config.toml
d_model = 224
normalize_top_k = true
balance_bias = true
tie_embeddings = false
Below are experts of layer 6 (counted from 0) of a mixture-of-experts language model. Rows are named router (the router's row for the expert), up (a neuron's input weights, with its number) and show model dimensions 0-223. Each number is 128 + 24 x the weight over its row's rms, rounded and kept within 0 to 255. Numbers have three digits each.
After each expert's rows: "mostly gets" lists some tokens that are sent to it at least half of the time; "comes after" lists some tokens at least twice as common just before its tokens as in all text. This comes from a sample of Wikipedia text that the model never trained on. Tokens count by the router's weight.

# expert 10
router:131153083116161153100105164145142147180138108122141119107102081152144101140138110107097148118152141163151154144139108102126170115140102112118092113127150097115153122107143141124155129126165150105147147159131150152135169109132150081119157152109137144110091156080132126130120144149073122146094138122134108144119127088153120120124133122136164111080134153147121107079144166130135109107138120145156126160109139161153093147129120131101178182156125161058139120109115095160140122140168133168130156131099104073150126152109165159106127164121135161128180151156154102134146095165117121118115128111102105147072086143112098141125136136131136129115128150122159155126125145144097092166112
up1:183148124177173147127089099135149079145131129135165130117136150156114151161100108124137141208143156137129156127154130132121173092139126123161095096113114106100103119151100124145142114105150155133103144142134134098122148108137119148092111107111125131083136152101179096120126127144154120139103124093147114191120135157093095064179103078090124089141115138073127138118140128111126152091147161117144117111111160139166110105112132092153115100090119121110170117120118108165122152124114126124093110141169137147101134123140106151131153137142132123090120123164132111145128115132153117140095104174157113111107118122114154102099087156115127156102123124118149132111113133105174135147167
up2:127123155130150131095134152150114147111104145109106128122135138100145097144192186135130134114097117124127116156152136183133131148127108127110106110123095083149110119102140132114102170106127130104180163098133155146133092069112133100137115115110113162131101133168139075152116144149109091092140132129130155138116125146166124146096181106139161137155122107117093099110099116136136156114136114162131137138139132138133100124107138158125126111128138157093120157079141086149117113123098114161137138133095112114194166126142104138149125119153137197120119109072118174110133094094156127170122134100067134126105114152109139081106134087135118101164148104097148158135116110104110136111120
up3:109133082085154148156118092174166128140080111183106103134120133100111148119114105105126118099102140136183113121080126124109093167133129141098124153109102119081109155157126112140142156113112114125090139119135124138133143087125092137129088119133135080150135156128157124141102125127153121125120154117141140089100133124144104160145140132120094130111101104139180117154138090109094150135137149128115156112122140141151103164144138115136157154186133138157144146157163127116138157128084106125144132098085148121108114153150080118082142105086146143097104081140122111154137125078166106146091149137163134080120076153141117134157157127125162115171090104110110117102143136160105138141118
mostly gets: " f", " New", " fa", " po", " F", " ch"
comes after: " ", " the", " of", "-", " a", " and"

# expert 11
router:121132088119106115098114127124163110112154098135147199119158116097150118139148102127147164141165135161151168123137141155096106090109129151128080115135123084142113100099091137128120168141112171127121099127118139106087108159167153092099082134092153131088087141116103159124122132132106138152140151107157131139135117121082105118079103094074133112140139125138117103110115085074129113139115157093130160117132119114129159164114127127098148132161123150089108117102094171125149138098117124131159098147112164088154154120102100108118115129113093102099121136114154076097117145141100111150148111159170129154117103123175125123141135133150144099117092148125142137119140102099156152107098
up1:131129118120149168154162114067139135100104115139148124101172149143093161105145114139140093138109158100114142140114147146141138145127115134128139177164144128157119128111168116130131106096149166058151132121119154134173129133106101096155102088106101132155146149116108152090159095093146111139136114124116110160140117087140170109153125142138157126088146120114119149130157145098162084129134116117122136159159165128158165134111126161103171144156105125138151146113131151108134123118111116120114147143090110121188162125121168122154151148152098077114110089139091104094152082089125134129109118114129076144084155147163116171110106133108128086110126118097173151116162141140140108118117
up2:150138147116098113175150105110160170131137096111154150129137119096059082143149182155153120142118121112109138142076153145091162079137124156089133166132134108167141169121115127126120133130117126145115130107122150156104150117139119084122139089142113164124142146132137143135102140136149120129127129109166093150099139124117101160103112126153085095106121167133135122116138123149132154174142129127131149128163142094097115121146145170100145114161186127175098116152098157142124091175116129121120135126169093132156153126128099087093144163113104133170127181148110121137147167099107136171129106128156130108108119131136146126125159109083127152156169096089140107090127095124125159143111
up3:162121143132128162150149138120135122096141147143161101132129114123134124131094148115149153106126166126126133115097141157152149109104120119162133104109123103148176109106125144112137186139127157123125078091137090144141064080122119113145089124135124132146144154142140120142134128123173079090136126092102137114119116124135119100102095115145101147128117126149120116153094107153200140123120158134119151159128160063143105172094132160112181122110145115129145182140089144126125134119168147123070146127115147147169127126109111110139108120085112128148181088100163104109101151128109128166147168083118113129152123149154151113109145121115122103112137166136172105150142103164123113133182
mostly gets: " 19", " 3", " 4", " 18", " 5", " 10"
comes after: " |", " 19", "|", " (", ".", ":"

# expert 1
router:131115116120163149066115162116148146146150126122140141107097079093182140131141082140148143084142122138143131114141116145134162142144124142137085138136101138118155132128103085152117079124145124098077171131160122172147123132194083125113125121137148101147144106123160117119168120107125121113116169138142116121146142065157108149150126147116126128153113101143131147089134152106134108125092148127174128123127119129099142133107110143144147150130111168101196120107158122119161137081085129097116159140113107123112131176137189098128139128064131078147134140131126158105134156137154141152141107129106087160112127103170095152103151143121100108147143138103143123109114122146110155147098
up0:128102116146126121154114127105127131125153113173134138125104129120111138143172134152117113115109155116112101148156139113146117133140149129137092126120046143079105137137132068126097105127123153124130125102174132171129110207168135080110128143143128163119120190125103124127113116141146135165165098095128087102079125125121142140122173120129119137112146126141151148128153140129087146118131126158092138129141136107069121157164100118129106154119102112122171141140136161132178155110112143137121138109139132150144176126122168103118143105153118112126129108115125125081079087123131092144153112142138105107151178121149125131118110159131110117151144116057100133125104191130174134156117
up1:165145148160136171127121115132126135146133081113113120125132147162124157142103134129125126097112120147128082103111125122113176108105124148139110112080111104122104131079111156135178142112084177097107128126120107098110098158138131122193142104106084129136123074145139117150165134111170104117095179147139134139114127140129126107165142154128088143109142140127156146143129176147109153055122098149164124105127151111122110166110132141145084112144120144132147115104175096130087138115115143123120154084125069138156141143152114142120122145095098152111129144086109114089106136075124135105114124151156133151181124097172150133137159111134130151156067093139121124123151119120127141120121
up2:140152132123100119095127153159143135161134146125122094141118145114136133133136103101132101126129139144131162104117163184164160151081090132106129146112078118151153106098140166140154113077123113102134128121102142093125125135108143058111107168114090108096147151123130110132094106118215157124136149140134106115147126130174134125116143114141128107108119161122137113111115048151191123162122121134138119124066102149102108141149127160107154140136130149130139142117154166129172126070089132128121160122140128140081140132150115126133138129104146122084104110108166125129154155110093107163117096141154124103104186111147113085122128108146115151167107112120148111153126133138092127135135
mostly gets: " fa", " su", " Pri", " vi", "On", "par"
comes after: " a", " de", " A", " in", " F", " De"

# expert 5
router:084127104143147070116193138124104100177159123133150102139121117157171096124136148136158137121122086086163125160103114114113153101137126138142113154148134097143145119141121144131111112143150132117130160145148114120129133106105108121146136162126149108112164167110119131155153139121102131124188122135065115164127102151153132116110149151116146165159138171123124112104151127096117143116154134106130114168143123138101117180098119079146154097156108100120093163165134133106173125129150139105155167143128117129129115132118143132084106101107117123172099164099111109139124116133166106159130112124123122133169093132103114177082143102147123162119154190128128088112137136069172146158123
up10:116131090105074108163114167134156114152121138124099161105121137130118160127142083117113143103120073143097162134136101102127106180137101105125176105114105155091116120097071178113134163142142126126099138149123135105143121121114120150128133124169119107129106121135153125085138142118118128135107107082143131068136125123112051154118151118186098133139142123140080142129155122092127152130130127137124135111143153140148119135105100173134174109149108108153093150160092098120125110167110135116112121127115099133117075139155150101137125126100107146156187137136117108130125112084094130108114108151138140128108152187153175121086092121157109150125110125120113131136168146109112125085142
up11:115136109138161129111122112163103159128129102098171112129111161125125134123154089115132141115115129116130168092189148125123132142129087134108120154130180123122128073188100105127099149154126134153106097131130117128164143166119149094121111169108123085175142134126122163111145137142093113159126139081127188110123142146132106104138109112108150145091093105117122145158142063137138117139108140071131108131119150133118129118137133126121130148112129147136159124128134139124116155124138066102088113067125123135125087115188106118148132121123112136128130146122131178090137111106122160118080078167141168099069145139145117108104088139155149112092133157158120126080117127121105110143127
up12:136119165145157139138142142124107175092136138161140179075115106152111118120161123186119103138088149147116104151093146141105143148133139080144141133138143104131157095123137113136084144114139125096108184111131100124114136108132074105107146165137128164110115114172110149131118117137141116121192112141101179094144164170136118184122137152143101121119121113101111109188132117172172098090166161123111072120120125142136120138104165107099113147127193129116098091149132146141120102134165140134148141144126129112117099146138136143105117108135155110151120090164141126086124104110095098134129142164166127158128133106112133123099081127124153156117165149128148142150140134147126145132143
mostly gets: "c", "b", "h", "ec", "n", "k"
comes after: " S", " C", "s", " c", " K", " T"

# expert 3
router:141150093111142171095158137094134125126103137127111092158099143180129153166134156162132114169100095152141128125155151137121117082122160163143089129154126082149129147126124138121179139148101133117128165152129122138142141092156118163112129119102136121172097098123133130122148132119105132120152107125180139083092114126149072101094132210131117130133155114112134133111130129121117145124114157128154140104129135133131065138105120138123127127125130080165145150132104135115131141091090147157130065107131132122108128160131126111134120154114117132112090155126117129090135188111106137124136110096128133130124148145128140158074093107124155111170121141075106124195115118184115084115119
up9:119143133120116140151077099171143135137134134121160182116134177122137148128117128164085141156155139148145127094107062115094114149122190113165118164144077128124122096127067151125154184120115124098117101153128129137118184121129132119100093086108126127121150139116128193124141157123138117143140119129123095112111159155145119098137156147136136120152130146155141142123119138130081172066110141128125155128160119102144129109139123097145130161132135143134116137109106122155115106159131138178124108119139159100164102113152170161121191109147129120111142069122104129113155086155099109117122111139178109108122116115116092119090085145128126098109112133135125156100127132152094135112143
up10:161153136120103134123100123111167124124169111141153105103111115128155099171162130107121130164106148083119155124125094151101114115153107130138097107111094117138122110130163169123142154107077087152098151140147165138100172071139129119124105138100112148159138139069106105110129142103092123147115114140158131140152148135162090102112102123149131160130109118125144127176176132162088166116124144121128117137109143169125085150138132097141079148105109129114158108093077116150140110107111164164124116106127133122145137149131114125166136105126103173137150103141168109173111112119150127110110094116092165125140120153124116114112153155162123150156106127094104141149137207099130143086107
up11:093078162119103131128135103105144148155111115101145090137141111120123117108121136110105139160132124108130096127122193167154190102121122080136120122147115118144140099128123107104121122118131153150164138137113124116124142167122141118113165159154124115144102105152128110147157119120175150130136127150170143147164141182161149138156107109174130099095120090133133114119125107155139140185117119139138102090138118105135145140146110172105152078120166110139134149144112186114124171133145146094078078114155152145112166123117187174125120137147114106130107120110139100095112120076106136134134094112097140134122105135118117104181137088135177145120118149151154101100105169110137126089117
mostly gets: " and", " a", " with", " is", " was", " be"
comes after: ",", "ed", " is", " and", "ing", " as"

# expert 22
router:106152102133115128122159150145129153121120117122132105088093132127145125144145120114147107116123129140168124115120133124137125088157134080144141155122120140130095083122124126089131147144147145108084122150099100117133126146094161123114190149153151136104095135121152106119123123149069110125112157116119117140086105125096122114067097093111126122077125081151102118135113116157111173159116141107121141155116057141164119121093161112185156123126135128123161169089151062129129126088145144151123094098153150078151116153123094135116140167120129132128111142165187133145124134095148105162121103108102169090136144155141122143120141126138109083157136161141139111175106148099104117130133
up1:128126173166166134146139125108130132113108103125146131104137104115120144109104091128061138170117081164107107141126131116092106122110141141133126130130092078161103133134124100093189106101116132116155170102143119164177171133102124116135175127121091120128064158097140141152100160116121121108105147094117134122113138136129085130125156117101113117139135141154132115133124117142126144149160099117124143182132142114124154159173132157153103120148135136155123162142114143163105125154134191163108144161136153122133119163080146110108131121090121168140118084138149146152153116086146138119138118117100111087118155149136125140184124139109097170107147176108114135156138078136135130163162
up2:142112114114141111108108114113110121126129141134140127149148144132093137199127110120155156131139158122145130145146128111109096103163128143170159103156102180149135105135124100105177155108164119116101130110137160177165080113130113123114121138156118120125124121151081138105159141113106141114103151091124113140132172095097110123142070101123119103090134147107131144138161107132126111144155139113080177159127095089130069103155097101146152155108114121135119129145127123121197137153132142131127123159140135090133136145135097127102148110138137174118153158103114115157121143087139123071140064104161122139104165172149143132100163107116118156134126165161120111104125119066103126139138
up3:128127087136099102110107141115140112140124140160112124121181072145143126100147150120109105122113120133144136164137122121145105107082096116105124136167115155118132132118113131092144081121136147128131102127090113159092103185131114150165092149108136138122138097104139134119163157151114147152132160164122111110141122151150144189166129135122141112150122111163168154135135084106149126123147078110146111114121080135098136152136120110126104135135135106127117145123108092130123147096132135154112131124163107071133128126146089120168148102123156135129108099127156163134167114163123218166132103146132139141136165167126058127156102136120130107102157116090134178174121103091099145152132
mostly gets: " the", " The", " of", "The", " his", " their"
comes after: " of", "'", " in", " to", " for", " at"

# expert 4
router:144147137145115138086139127103155108131138124136154213162130117123159096152113151104145168180087104165137103173114127141081089143152124133137078132154133129116101097121106147119102112141128131099112133142118152108055131135196113123130096131101138101127132150149121159132119136140114119141084156142134143176125156105095152138097119137090175156154122124162080094099116124110103129122142129120115155120158117124150159130132110122101115129106085133125132140156118138119143141134111133056116148112083138088133150150142104144081130156095110110144111167143146079094127155162125101096128150136107123161136107134119128121123151126122109124128112168129171129133135126181132131103088
up10:173139155155093123121128120123123183117122154101108094104115124091082135106127164125127143137134111111195100160153093101133123142153115076095125111134122103130144145090127159102124131116143157146115145070125093147145130123148145126142151152145079177067166124161102120151159118128148096153067118142177094168140136091157123115077113141126155113104149109127145142178138115150130081099135131146089141118074138157127149117115146114111127113128090095167119130145156139142128109095109161106132126105138154138141097126116138085125142136138123159114073136116149103163123136100130136127138135158108104131099136102117102119111151139120119145096107140129115092139160135100142076144130
up11:102122096100152142099119135128138153130146100090130137162122152150123192174104079088114118139143133141154161104087139146079166176108147137142130116122132129120165107121148146118146121161109158151113115104094128094108129155144145130100183103176184125114103117106154130133137133146135093152121119131112131117125100149120128162125119103149121139130130130156099154126206138087097124110096121115124141111112053125146145161152133118103102124098109098157151145118144141159129108116186143142114164130123098142140187117142074144129133157126122084150162147106118152155151152137087146102123142123126117109135157135096107119149092111124144098140097131117133153193137138127132154134136
up12:142184135112138111151107121102120164117110134126136093121117161093145093110080174155165115145121149139123144144123188145111161162173106167090159163088139129125165125142111147135068118127116100149127113142103142153113119136121109142105165161116103157109111133120148148127133099113131110145151097105124130116099124100152142093125145121095156125141144116146128077142081097175120105134110123152136108174112131127121159121137145099107113117168134140165117108154122087158135157147136100151076153115136131126132128125145094077091094114126083159157116125145128107130159077154113167168145085101120126121138070138148144121135085111124113137111130163125154143152137130121139172104170
mostly gets: "17", "39", "24", "08", "–0", "09"
comes after: " 19", " |", "–", "20", " 18", "S"

# expert 6
router:154095112134142097164111146141132120150085133149147166124061137134142185107143150120134140122119141099177102166131145133152137104140121152113133097135094141097130129118142103141131131172142102129093130119118119052125183146142135104114147151136142133153089069078122106131151126098084142139129107120142106093063144160140084136071095083123133121123132115114091169120154110107147143132128101108114083140120142126140106126064138105132103158156110103134159125088104095123134142125102126064133124117139132108120119129168116135160122100133133107124114131089145152078123119163131137145118164152115101153136160120131146143125130132100115156156092126125118112133110129128175100137103
up10:113149139113113142119103093132106146133123127145158113113129138114140137085174125126176122176107123130131072130128108133146136115131156123122109123081111117136123130148114106058112146122145144139116128109107144134139113110127105139111130137136137143129158117129083104141118111144141080096151105107089164077125128155129149118112132155114123109159155211129143104132159103150105140093135119139103143114102142108112097172125095131122143108174114141130091139131109116145126138134110126138111157151095115127130119132102142131102087127089201129118141111130168081107137093072141148143124117144118143120112196126152129135122138093131109127097140090143137174146192112178040122123122
up11:107115160144158150160149111121162116064158106126144160115154116111120111128133146163148145132120138118190183127092136102141072121131160070116160144145141107077124153151146129118126092148088133108121122145100141144103152121124074105141151182106122145101134115135112133110128119129117116124129134116107113111196116095131107148125086107160126100142120115134135164108119114141137142083089144121164111106071176116108091174101156092162155119119113110113158115127133149136129071120115098129140145138119099135128116137124131109179137110121116136119141141129166112112106116133102131159120146124162078151119152157150110104145152124097149123162150177149122116151134122104157068115118
up12:134153150100063129141126118094131152105137155142092107159085142118166107137120178132123127148106109124142133143075152120142094155132138149156139145179135134131129083113139110115108150139157139143120148119162148117106138158103132086107123161084126119105155100119148147133154153155128119135099124100159160083118151119143133144155135123159150136126158110103137133117145123118156186142112130146148124147143107123172119131156083112113120118154147102122144099122133145108137101120191153114171119157138121149164158122148137103154151138142130101159112121132167175141141104107138142163153090190158125176145112125112130097153132166109087206121147125098125111132102113160122071137104
mostly gets: " |", "|", ";", " =", ":", " /"
comes after: "\n", ")", " ", " 0", " 1", "%"

# expert 21
router:130132114146114151144131146104132109122123102155159143155098038120135120151123134120143170130151199140155110157163085125144100131093146131097087117111146136116122113120106117143123158153160108100156113140120142095138121126153117097130109124098145152104090187109131107138139125161141099138103128149141143115128141078121159116106123112117131097176140090148118141160151112136080142101144127139180129184139129103128132117130059143127100138077149139110185114095144134117146132108101131078126146097110101154145140129132159139113118124118137092132159136123123131085108082102180115106138127107067142155110129126119125137115133138083128123145093153107146155082121131148148095141116
up9:105145164092173137126083119122139128089129132121120085095131135112162145152116176125142127114138106108154173129148168094158124116131147143144114114145130142126145150119135133126153129140148158105167130120158154080126104133113111085127114074144103136123089137124125099142147087132145144122115146119114140122114124153177121103105165120111110143105093109186092109139103121132125088171103151148117121171098172141134149096144160090093113121143079111139158109143117138149098106124121109154125106097074124133122117111123090124130168099120142133097133091065176137110113095110138105116155136128101140096147143147147155051098143146123111152140141131166155093127137094173133149132150
up10:104103118112124125104147099135124125112102164160124126117101134100082143159141118133125146148131174142158131180149091125125107091133162099121119109142161134111138084124109141136119163106138147123113074151162105123099144132104148139152111151154134141129081114113140126098145137113127139151083134097118101134181107162131151112118096135121106146163109128154126191185121166131086081088053097094108113115116097095115151099080121102136107096097125108125146133116156162131138103154124118125177137100115139131133113120170114100125110126112155149137117107146100143089140135129134124104154117139158133097098157140142121117126124145093136138170160115088128134099136164118200090110134
up11:131169133119088139162137146121100145122147128118131142112131082107155115105157111124101110116117136136134139116154133120106153123114117093094120123143110087079090129050093141133151092144114134152109120100079122113137177136118103131165096111147099117126152131116149139123134124108150118167144136115127173159111148148132105140095137093138150082110153153194121103102133124129109106122198129116101127132115161084133096112143141156164098106156176118169154152127148147105142105101153157093124126159122092112147104119141134126084134145113142127125174110164136132110143072150120127096101117171096111049136136146150122156102108099134134140151116120134159142166139119113148125117112
mostly gets: "°", "%", " m", " $", "–20", "″"
comes after: " ", "\n", " |", " (", "C", "″"

# expert 0
router:131184123088112108150155143128135117117115118141126151095085124101145146179150155144127133082126146156108147174131094138077117143102090126091154154123125104168120105125150129131137121117162128151070157108113133123114157103102145145086111137138121093167119148058152167140103141105099121133135167121137155130146140102123052127124119148112128124125133130134097083100142172107137164150146128120122138121106147163138126106126082144118139124163114103145149133103101122145131162096127120107107129163134150152132144134150106145110135094075138110166119092084127084132119080144120104146160168131136141135127102064146141105131143095103135133149090131113128122070118128106157159139136
up10:127150162155104140144142119139073127136088133144120088121129180132155111132113103151132114134167122150121147114157122194140098140236165093126112156136121124090143118081130130131157089178124088135144102131131146130119118084118134129165135158150104124123130147148117118150113071151151116141124120111088101137165116125133132095106110135120114123144105157136101099142101123147123108133126079155127124154114136179131121115107139159102077150145111124157151153123113131162137147128121125105141126112107123117131176158185138141120136169102147116174127125133138137147119126129169106106147134150099106083119111148146101148162104117118138063134116136177116096085115112118134131100136
up11:172107140148113121120122079162092154145158094122119129097100080086120137159157164088090143097152123098099099082148149150145115152117112136165086102122136151104103146136073113133133147109145166137166126126186147096109144141168127113137091109121113145095114134094147149183137123101141136114127142152124153132115143141168160120123120108097175141091122119132119118127152131153115142121124132090121144106108103146130100135114131122122155095133099125178076142117104151127098134124125131135086112124148086117127147128124120111159124135099125166147127124120093139157146118132135213127168131143117128106083153174118133132156097153090115132148111118103191132128165101143125104142136
up12:120090127171101109126137142102123092111117098114119101154105104154135182115156120117074118152138126121127115150112127174131131144151190144119136148164092143115141112120162116182112142106131116108090114141115125139106137098132119122143144109130154125129100106139118129160138156185089110156148100139110104132159167201145128112140127131171157130139169139171115077154128146158162148122166154147143152093127114121088148129131091109124162128162124123122126115101137139119114123138153144150116129101106121135115144170135135143137105099103101128164098137131079173152124119107112159152105114139144137127178120111149065099093140122098168157120126179111120105092116174169105134123146
mostly gets: " in", " In", "-", "In", " on", " at"
comes after: "\n", "ed", " such", "ated", " known", " 3"

# expert 16
router:148137092114157114157126120150130149100130104171137123123137121116156084123138122126102128157114105118080145153119144102081138155124163142114134167147132149165171121148116129098126081122113119109079067164124120119163191133129128126146133151102194098108141111147120163161151162094117106110142138125171091123130108116130122127106140101141138156155115148106139178110135128110130169124122145155099149126146100125133146120113140112067135171101120114129137095155118139172162154096134143155111113136122142131102101116132045142156156155152126132155144144152113171144123157158143133130113103131081159161165144141143107132131171102110131147156100123099144131129124123100142144140191
up32:113108145132123126142112101126134118152098120134109113123096195095127116148116161148186153119159122113152086130142097107157129166168111127107143131133126172128127151142122171144146100115127120111131136111129115125103145033111106115141177123154129109126127128105158134164144165114149159154115160111158137143107092132124127122127113162147150092132080138150200115158128108092149135136125146138109168139150145139106122124108139055131118170129118161121145152132132112148159166138140134190140134126125104147112115102138132087119138123121123121099110157144139157098120123105169120120091071126119132125129097089177108181107154131150157101101158122101102160129124110131144148162117
up33:136076152107107116170155119115124116100134159123180158113143156153171119121124145144137087117125131143146143117147120140147092125146098136118134119180147106161140112143120158096127109132171110112145116138129129096173140086126147120103148133158178084071160138122118089112124176150108150110119145098123123147124130120147146104110111131114112126172134150091114097148129097209145161156090111091116142106125120144126110127135111167119122152108109096137150131139120143128067115115119140133090161118163119123150143153120147175183185106103154174127112131146119140121114129143075112114123116114109137118117096138101128090149109106148106105148134132138138091145098097172142106159172
up34:092130102143145137144121123168141120102107107117138130119114104085131075134182118131151124142159152149159111120148150124089121123139085102120105148081120165129149130127130161075092147139144170133151154099096133151157141185167098123113105130107119190119097118143140124139080125144108114154113124100155115155092115135142095153145115124152156093166133172144106148160114100119133142139149158127104076110112090096132132135128152120140155114121140096102090106140129100156083154116194150135132114083133176139112120128100136134176116118129124171140150145125129127148119119095128141065147097164090106115145119127147155115119156119123143143116150095135116084116113167117133140136167
mostly gets: "\n", "---|---|---|---|", "|---|---|", " However", " follow", "struction"
comes after: "\n", " |", ".", " re", ")", " con"

# expert 12
router:115102103128155153116121152087171122126094123135125134099153114209128150126126132134124116072147176141084134084118119142118148144115125153097084111182140106093174123125104121141150109125145116113144144143119136111139139098120111086157130126126123125158114119114126087140149127131069088147112113125119095134144165135179137133129120140097139150138134122131132102115126161101120143123171141128140137133113124143123049137151143136164145128144133158114173090158124092105094132125106145129113169088112102083137126123119092132094089139129151125145123172101113085112120132108104118177142140142101091162109090188127115149121141116146116123131117159137150151115150112187114130182109
up1:153105117147129067159122124119120102085134136117124161104134120096106139096103104128183114099164154131097141154128137146124115144149152151167143106152102161124204166106113137132152106129158130137111140121134136116100093136122155146088150135103127125182151126131149179126099133118130165095101110110106103148109103123121113168126119122108113187105110137146140109157161130119126122121159147174087154131088129115137111126138165145126112122134068152085134132133153127107137143150127166074103129142127152130139124106158155152109150118111137101178087124123158134110119149094124084156131103140162108121155182145088124122129155126145098153144144143140104144108139089118130073090164
up2:099091096089173130125140158136137133166173140147094100127135125172179099117152133117100124152150064131147147155142149122132139134086120119149139112156165111128120143149131160109115125189129146128106143163096086146101146137112113120159105129099132101161123139143125105137071143137166120155115097137108148156111093128143181122107127115148126127117153136108132156117168107131139121169112116106131167123142146138165155157131138184113175113111138107119127116111108097126130140164123163092140107136142136176105125134116173098124128123142130142180152098142142123108074126131143162156137156100120124145133151147153085121156079102116134119138155123164122089097109163168155095126169
up3:146099090134123155142118143126118107095125145153188109129129091131099123141093143139095135094135137161075154155109117110092117157118142129114130160136156127075115134152125169157139114126091106088143095133137114101095127146122172166119166126141146139135159070135136116136174141137128125140139143111119130110174158098150132126135127133082142115124157116116151114086129067054126143171142147154108113173134156138130152136089082099129148104132122139132165134119166117177091101129155151132116138146119159118120116135167119123149136160115142112131151109136136116129110110082137134141100079139155123076111145144136074132116083146099118092112095121104132151139079149137130110160111
mostly gets: " V", " Jo", " So", " Bu", " Go", " Sa"
comes after: " |", "-", " D", ":", ",", " G"

# expert 19
router:122113072113155176128141121085152118124089118132158166131160142142170101152147121125133159117144136135116114094105115148098161148072100120106100097161131117109153138122123160110192090101136122123112137135126115106152126134137088132134127117105118142157087146129106142150117158121106107133082116157135118150169168096152146138191140186112130152162121113163063115099141153117106161119120150129147115145126114163119109163139104146102170142157123121112152147153135097117124138128132140110113127088133105054123146144124141119162145109159128128128116158143155165132092142113126099136147109147118141148089114155131100164114114121132121151107066148131129150160157125145110064147109
up1:098124152133107085147160138137152143131120126110172128148152096164129115123114146108148111086148148102120116151112092115146139135152104143128118155143115071139143094166115120156148093142151095117148098127142125068100143113086121090107127110087131157081130120104130118144139166142150156097135126116120119152172129111103121098115141107134083162161114081134117135100118180129099125085125107138111128112123145130115103105145094122167063130117133103138110156128136129175140120128168084120141135135121138175131148129159145092171111114090111151100083147112086122158104159164143159137094183108121127097107144125092124139126135129102117139142077073154139140118110128132169142154122
up2:133108143121148138116146130135168126112129098123136138129203087078099114102139143089151103164120125162154140130120118154092107080167184153093120142160106083154132134095128083139093104140099130108155108110146124128141108176099091103131125118090121126094117134090128167138126097107121121158095164169149130151133100115134157119125116146144109146155118115115197145134117133164108144127135123101102118162115095116092117158112098129130148111108125127173132155128110137120152162119095113162124097120127159131119163146112151145119120135137158139145182133133159090097135143151105147123116158160154126118084184142120165132123149187085122157159115141133137107100103129132167129126137
up3:135166134130159155148126152104139147129137141099076151132123130113099099108127138111118101108138116107107167105133134154119109141125164084153133074156123115113111114109100135139144158121100112128148118141188115131132117131156146094110121081113152163136107085109183106131088107087143153085122106101105129189125126126085134109152125173101074109120116154135115111127116083106184118155142140128138129165110121164104150150112159087121104126135119089161160131156117137136097150100171139113118152149117103125149115157137103131116153165106121105127100153127152108113091103158137119161092149110122130084184118125080144099127146127127144131167097098108122157175113145156127114149120
mostly gets: " E", " O", " U", " Ra", " Mi", " A"
comes after: "-", " |", ",", " (", ":", " \""

# expert 9
router:121124146105141152169140100142155099154172128112131096132130112123147163121152172125123158130142161153108128138166135128103120131127102112139088102197121109149128102125130090154122104138128113096147178166149124061147180078087090109145130118098155152144150144131157124141183134125094093141115166149173121162164097120163147117159149147154135123119119130097151123089159149132090109169178141162120140158132133137160112116122149110127169141119112159114126114124121134127096122143110146132125154144147122108153109096135128123116136116133140113113143150113146065132134162128142135194160141101141082127118080173147134129120153119108083114121111126111117157147172132138109130159149
up0:123134137144168149114131132163138180131158112087129167102116111136171123082062125119152146085147153096120114155113174165117147117141141092165119124117122138153135127120096154102139130115146120123170149115140146122132108133117120140132140100132157079169160140148149092078143145175142137093130159106118135113094126123132142137099130150148090136116124146105118128142145083121130123074150119124136138114135118129123157164094135130161158136119183147094148161160141135109116173115123097136117149106095149099145106127135134137156170142171083159126102106120119138162111116136132072164146143153088155138139104097147142106084098085167137121117119152087111125149104132133117147177179
up1:105123123124169150118118050159168090121116132129082130131134162116142163119153110100120114137116157142121085125106158154136130094132103126133064154116110122122107150139123170101134161105144124097082168119115119092101135144151111075120145130114144088141136176149109107113152146098119175135162099136126096101138080143152140129173139127128178115146145089102162129147138130116132116164098091091176088140085145135151132131142171134140103153135118137119134119165154104093110143115127123160136110127117111124084162111141117118161142097119156140135155126155125071138120110112117101133143150140179178113123090139089098097133122152125124137157163120133140157126119102120116096123138
up2:151137065102116135133139125096121148113097117127129126135102153090102169129148134115126115101125130131138183136154134139119092104124138108118154110097100155089108093155133142143148099148088111100103130149104086132136153153131160185111137137078127161126131139101163156149163145159120142135095138136083109113083143122136119117159107151130092120141097140096126144169080120122071119169112146083155170120102144087152131160089135136117122150157105127128130116122111081148123149133118126175151101094095136128103133065143106101131149111153132116108130088153093132142146110132134117094131118102107123106113170106087151129092149134130107126137128141142065138134126096105090141111084
mostly gets: " ", " re", " pro", " se", " dis", "Re"
comes after: " ", " |", " the", " a", " and", " was"